Below are experts of layer 15 (counted from 0) of a mixture-of-experts language model. Rows are named router (the router's row for the expert), gate (a neuron's input weights, with its number), up (a neuron's input weights, with its number), down (a neuron's output weights, with its number) and show model dimensions 0-63. Each number is 128 + 24 x the weight over its row's rms, rounded and kept within 0 to 255. Numbers have three digits each.
After each expert's rows: a language model's description of what the expert responds to; "mostly gets" lists some tokens that are sent to it at least half of the time. This comes from a sample of Wikipedia text that the model never trained on.

# expert 57
router:169110100109169105131143115185117109138132149084178110153161127109136127141141084127126125093132125138135138129139144159157116173103148088099151112155137116177135089102130115076085144121091110
gate0:119165095101140117130095143108166135121100129105173116099142080099155151123115105129168136134124111123147156142144125113150110116129116143109152138158124105155114027122124151104083124102131126
up0:127129103123132131105168128132116121154138144161131103101106091097141118170147141123108120132126171096145144111131155156122108133129144111138136101170114150148131143126060120124147085122128120
down0:119177130119109110105122105111146111147135143132156150081135155126138098125119094132128129121179121117162093103061124160117151125162118139099146123201080134096106097121157167144099116117092113
Description: Lowercase syllables early in words or just after a first letter, such as re, il in miles, ubb in bubbles, sched, circ.
mostly gets: " re", " imp", " sc", " o", " circ", " equ"

# expert 47
router:180133094136146113154142107122128129142154127101127130121174150123138147178167111116081132070109100146167144091117111144139131116114154125132131119118138104145148120097147148153118148181136111
gate0:147115135125140141129106112119108160112173071126110089108101158113144158098075145127100136088114142149127137140116107171113135123145145123062108106118128103142168121136135135152133157179131137
up0:124148134117152158108130164135151080161099103090114137133105129104119096118135108100075121152151108117151096150123109121177184091130133175145097155165153083126103118123133138187141159123125148
down0:143129112076105137119133126137078091102143190153152117160088144132129151150118131112109106147154059126118111089130112116161118085142157140120104114130101087110101125123153139160133141118138132
Description: Common verbs after was, to, is, and inflection suffixes s, ed, ing, ers: used, moved, described, sounds.
mostly gets: " used", " moved", " described", " use", " worked", " considered"

# expert 54
router:169168126131143112141156137151183123112152123083134107154161122119118111158160113110097117145143108176121124126133119132161127141118147077119134147168137117137133142116126137152117160141063132
gate0:113128152109124153126111147112103088117091102102140147124145135108135111141144105097117122080149129136169111146144161133085136153110131115162108119129124124141084127135129139138141163113108134
up0:134150111150135094144128140117147145098113123126086118149147163119182131121124093172142111103102130141121184117126095116141140162130174116105086105130106164152134109087117130111143125140133116
down0:126093132150127118123129118133149132096069155149106123136134167155089164174118090145141199105167141131112162083123144163145135158116135159139130125128116108107125164103143146141124156142115149
Description: Adjectives and adjective-forming endings before nouns, such as more, high, political, social, -ical, -able, -ive.
mostly gets: " more", " high", " some", " large", " public", " political"

# expert 11
router:159113106120117137137160118115155123161136099105124085169152130146100132101143110105121146111112088109132098132100132120164132162077117076107138143160137120125150109103167138106114141152098159
gate0:138142106116121165165154175149144146132174096101120094150115181177140118116124097107110138121131118106158113101162143132129116152132117136119157148090133160113171092103133093096102130114119106
up0:109100167164123124124136104139125136121154099179101134112117120101124125096118167100119177140150135139096117113123116159096136141135154153137148142093146176155137124139112134178182114098141119
down0:122119132109150109181090106119137130164093119095151101098095166125136138128124108123088162115157080124172121112147113110116145130108124142141161152089139125066152170128143133086134111098072117
Description: The articles a and an, table pipes in sports results, and word pieces with m such as im, am, em.
mostly gets: " JPL", " an", " am", " An", "Scientific", " sum"

# expert 36
router:118137103149160152103168143126147119150116151091162114176169128121083102152134130124118139105122087157154114101143116136153112172082142125114157159166143143126151089112147114129116164148086124
gate0:109118157103141142135109118168136108096143113110114107104163095113162113180103121140143108106093099092146130097170134138154103134134094129110089154131100131136095185159108107154112169144110118
up0:130108122162074120195123122147171180170139146139136131098147128136124129126119088069166103153165145164132156141096156141168138123084121147115141143125131168158126160103126129114149113117100144
down0:141116128129138133137143171100105162162080136140148141147152124109129088070087098125138087107133126107113166148097146127080140145104169118115153150156142135164123123124129118127134148122120125
Description: Prepositions and openers at clause starts, such as In, On, After, According, due, under, plus opening quotation marks.
mostly gets: "In", "On", " After", " \"", " In", " For"

# expert 20
router:127147099143154137144191102122133133172107130086114120132136138074123136133134105097118108095109133117123135098106135109136113166132131110117179150134142152140164123120154117145086164146135100
gate0:142161084152124119175162084113131114132088133101094141144097146113133130124085119097133111066105145109082132098157102096127094137138091142128141121130139147121174162146146117149170143143129111
up0:127149140088143157153102097182137144126141116107147143136092124154098145139144135075140114135144123117130133123140112122105109182120088158154147192140119145134128115123161135109159155108149110
down0:096126141114142108086115155114099105123130127139080089122148167202120153135113118112128124162134141164112154136122114122140086096186089113129129107123151146088104111150154130199151147098094144
Description: Digit tokens in years, dates and table figures, especially the second half of a year, such as 18-14, 19-29, 2012.
mostly gets: " 192", " 191", " 198", " 2009", " 194", " 1990"

# expert 39
router:136145105149154113159157123131121103161151136119140115157143152109086151098153124135107145123120127116183111099105167108161146122106173131128141110185131110142137123117148164149093157129111082
gate0:124103162136099108139137102137131131138108095095072132139183114123112094123170115109144161164159121151133122116133139129090154124162120111172164127137122154170065088098127144077174108125130097
up0:130110127130105112141143132148144115131085105115137095119109143097117138111141150104140130154148068125132167097117137130172111146147125115127160138133088127121117089147161153121152070093135139
down0:162102106113097096172123129110115080174116110131107107148108156140114124135143089153157169165088116129095145118138137126164142137172170153103144126146128142144143114081132108134077111153184132
Description: Subject pronouns, relatives and auxiliary or linking verbs in running prose, such as he, it, who, was, has, would.
mostly gets: " it", " who", " he", " she", " they", " have"

# expert 22
router:141143085092186131128159122162154077157104149089173142129166137109135089123165104116119121111116122111147133127124183118138107133097132102123154134120151105153151115119173134152110161159113134
gate0:066132100146118135118126155151116108197119129125143120144129076131151179122138150112117154124131143132100139117127161113192135107105079125107111153137118146137120131138158115126071136119137118
up0:098100096128134120153092150158116127127108069098067145128096147126115137140111114151114127140101119149101115099133119153142134129117145139146139163142140176125142154126113130133138106139150141
down0:170149134118132076150098176135152130133117119105128095116140156156116133166157064115125169138091129083072140104088126136129112128123102106143126143130107113123113105122147136113142159123139154
Description: Word or word start after the, adjectives or numbers in prose and tables, e.g. Marvel Cinem-atic, Sierra Le-one, generated, featured.
mostly gets: " phot", " oper", " te", " mm", " worked", " le"

# expert 44
router:161159100087154124152139138139119145118110123092125133176158152103108119138153095126122136117126133148130153133143113104141093153081118130080153125141143147154126122126134159132110128142109130
gate0:181115145128149114105132078137110121164110146105097186163132163160114151113142148103131167123153112103128169106143095130137164154144103133104144091083148120149102079152151072140124158112127100
up0:136170129082152148130144134091123125121086156141154165160122138129107127116137128141143153137104135114125176080135147156112090146091098096112120121106127184104130133108131149121152134118141084
down0:156155129105130104143101084181119157154143129125148134155106121089110078161143159180126085142094126108124118105145140146127157119140142113088112107172144110123130140161086128117115116144133103
Description: Nationality and direction words and pieces inside place names, such as West, British, Soviet, Irish, Guern-se-y, Con-stant-inople.
mostly gets: "shire", " West", " British", " Peter", " Soviet", " George"

# expert 55
router:108158094145145116159176113139102094148151131114152110156116144111073163099138123113109150116109114126142128106119164113167132121106169120109138108150142107164142136141151155144088154160108082
gate0:126163101109120119154133130104114147119136151143145150112157134125131144083155115114119145128136106131195181120161124123122120088113141102100146093080117166136172077138139115138126138131131101
up0:136147132132148151106205115165151127113133150162138146158101138127145076111128090119139122116113138174138101098131135085141146130132139105124134139097110068118146141096148144120124120127154136
down0:119161100065127105147128133117147150146122179135165136142141167159121141162138118144101151131125156168128123122145126138131122120164126144161147155197153160141177116086116134088117150104107120
Description: Pronouns, auxiliaries and conjunctions linking clauses in running prose, such as he, was, and, who, would, been, but, himself.
mostly gets: " he", " they", " who", " she", " have", " would"

# expert 6
router:148153106106158127147127129141163092161155109091128132110130185131117139145141136086093112081113140147155143122094162132146155158132130103122106113147109127130164088087165107115125165154110110
gate0:116170133160124154120111112121146075166184138145118134087147128168109097153133118124116148113143120136099120134109118138141170120120132105145124143076162105148121108110153090148132120113117175
up0:099116100111112110076115126125144106130094137087141131155138084118174116100166144140118130149155107149130138125127132130121110150149120114119111162115072122137130115121117146109128098089108150
down0:162136138144113155123142130119135148163122180141147090151145096090151157116116037125146125101117102097141134134155163148096130124138101103131154125168129115160106108103102147134110123109106143
Description: Single letters or short first pieces starting a word, often capitals after a line break or parenthesis, like L, C, (N, le.
mostly gets: " l", " c", " L", " Le", " (L", "==C"

# expert 42
router:136127083131118133117151135159178117159154125144113122131180132094102139134172121129107137100157151141156134129090115110146138157089153114128156173134106092109125095112145133126123177138126083
gate0:172093079109113115126150124145136132111164080134132084149102090122149125089129151083133144102161145129122132187139122135136138113138143101161094158117132152090131130121141144132154157158141109
up0:145084127133183130095110109140145146082118109112144131144151121121108144147143139134139136160152128147134131097095107149174077152159159148119149122133102149139152149088109087177171152135157169
down0:113116129128059120167107175142130152131140145170124145111104120132149134123114148108145127116153114058141094158139115145133118149138130123120097165122134132170135103094144169117098129112124134
Description: Music, film and media words in album and chart articles, such as music, television, Albums, Platinum, AllMusic.
mostly gets: " music", " television", " art", " video", " Albums", " tour"

# expert 28
router:135103097107171116156154115152142134155103120100126134123137164108107138130120119129107094119130142124150096117147118125161109146077172112129149141128132066132145115118166140117103134173087128
gate0:124121102136168159121120147136104077129131168091118184125112160082146125102146129146112120129147124109163127101117120115157100100144135179153172174136125146119138099089102165143167094120106116
up0:139123098156116106174105126128180103136170138116122120084121155131141174138080142145128115106147135151114145128120146165143150099118168144140092105080138132109080147145139138141113121108168158
down0:093135126142134130155122085087145136155138133096101120168156151117118094095116154134141081109156155146110185148159102120165136130137114112134104120124128143150118149144128124143146114118101147
Description: Heading-closing equals signs, infobox labels like Born:, Country:, and function words a, is, was, in in definitional sentences.
mostly gets: " (born", " Born:", " Country:", " located", " Died:", " served"

# expert 5
router:138145108141149108137163137139128105130106124079132131163162135090097090130155091112125104121152153204180149136124100097132102191118120120158143127114119123124137113115147109092086134149144100
gate0:147108143161153165112140120178147085138158171158145135143113174097154125087153138111103133106118095114111094126127118107189102112129146134141179111124098142131116140110143147115105128115109154
up0:121154154082114100155126166124096116136142092166175095084150115136085075107116104107078150142146119099122123089148101128150093142109111166114088133152166117142127147144152143115151140158143142
down0:137136065136135077147157142135132174120134139136145149155110109116103117127104154116137119125109136164181126113085148119119095132120113123131136132113133152121096099145162107117159135113129126
Description: First token of a name, entry or parenthetical, often after line breaks or list dashes: Con, Co, (19, ′ in coordinates.
mostly gets: "′", " (19", " ad", " re", " Co", " co"

# expert 48
router:118176137151168103170123114137138110105118102089155117136167131104125112153125097083076079101150107138162136111104161124163138118102121104115139142157147135188137112109111144125120155158106116
gate0:083154102142159142158131159136119125143127089142106085135120095105077158161158107134125083099152126195107154125158184134131128096105138109145124112153137119115155116156111156109147088121091130
up0:127105150108100153151124099154111140101131106106120115113103169153147158118129140119116131133154150096154135167114136132145135118120121085183121148122146139127133142134152118129124080122199154
down0:106153142087131110134101187135131117077094137156174122130117136106146114128118113159135092151123143166131163177137124162114133121125168138126108125110126133150105149121104121122078095165172121
Description: Mid-word and final noun pieces in scientific or technical words, such as -ment, -ation, -ion, as in neuron, treatment.
mostly gets: "ment", "ination", "ion", "onom", "agon", "etic"

# expert 27
router:139142116125138160134163129161134149111127130084145123151178163120112138105114064115116108125115130146150120111095116078139109145080137107128142153134099122156125103127138159121114150153144132
gate0:133115114096134134148151172148140146133120132111093137161130111093146159107133112064096111182174126144114108101122101111117124160122116123129098102148104143123150142177151132121132136093092087
up0:109142119125118127086104128155104149091112160125122135139103138111124151083122124103104146117139133092158141076117140151094132132127108116119130095101106112080148146129098097162095141139109123
down0:138126135143092110082085116163105103112104142109090139139152143117141169131134185107080087123165142127125152162130117098089134160169144103139090121106132136093169183139128157166100117116116098
Description: Country, nationality and language words and their suffixes, such as American, States, Japanese, Latin, the ic in Icelandic.
mostly gets: " American", " States", " German", " England", " York", " British"

# expert 0
router:173150084128141146145158120143130153150143115059142141126150135100096148136156066116124122118144093170147121101127143109139121144108140109102156149098166085119145113117119116108130118141112131
gate0:124105102118122115154086159112100124099122143121132125111110115120108159144163146136128150146130103132152114118094106142109168157148148150143178133166125082132118151124143130097141120168087101
up0:147155098147139146130098141102158115113088122155148131135122123132065129125171126134122093117137115137150110123144061100127167146109092128146112126132141140132077105163117119142151119130124077
down0:115121100124116106132145128131141135139119123129134103066091125150133135130137145138046149144165134117142154150131142135120118118108093133117112161150151121126141097129096091111123087107144090
Description: Past-tense career verbs and endings after he/was in biographies, such as served, played, moved, joined, majored.
mostly gets: " moved", " based", " played", " served", " used", " joined"

# expert 53
router:087165089135171123129142123156126116116148117087157097159127127123091140144096101118059159108140119124135149111151151111170143102089139091120142126088140126149146143136107126077114163153094093
gate0:153120149146154122105106134142140138108154166138127124157109133098114127134133104139069184127123133120124115107123182122165151166133106119143145135148151153146161110090098189132109119078130133
up0:105133107131155107118167163118092116113099127125123185104122120134158097102155140139113061111155110149138134137152201144141114130145129129122112172099131160097130129100154122158094133142118094
down0:152115090095145097113179109075132147140133148127154125151121097120104117132136189132130101165104142084125132117119138114171099175097153139128134121096121127126173139116101125114115148068148144
Description: The conjunctions and, or, &, but, plus word pieces fused with a comma such as ed, ing, and mid-word fragments.
mostly gets: " and", " or", " &", "ed,", "ist,", "ing,"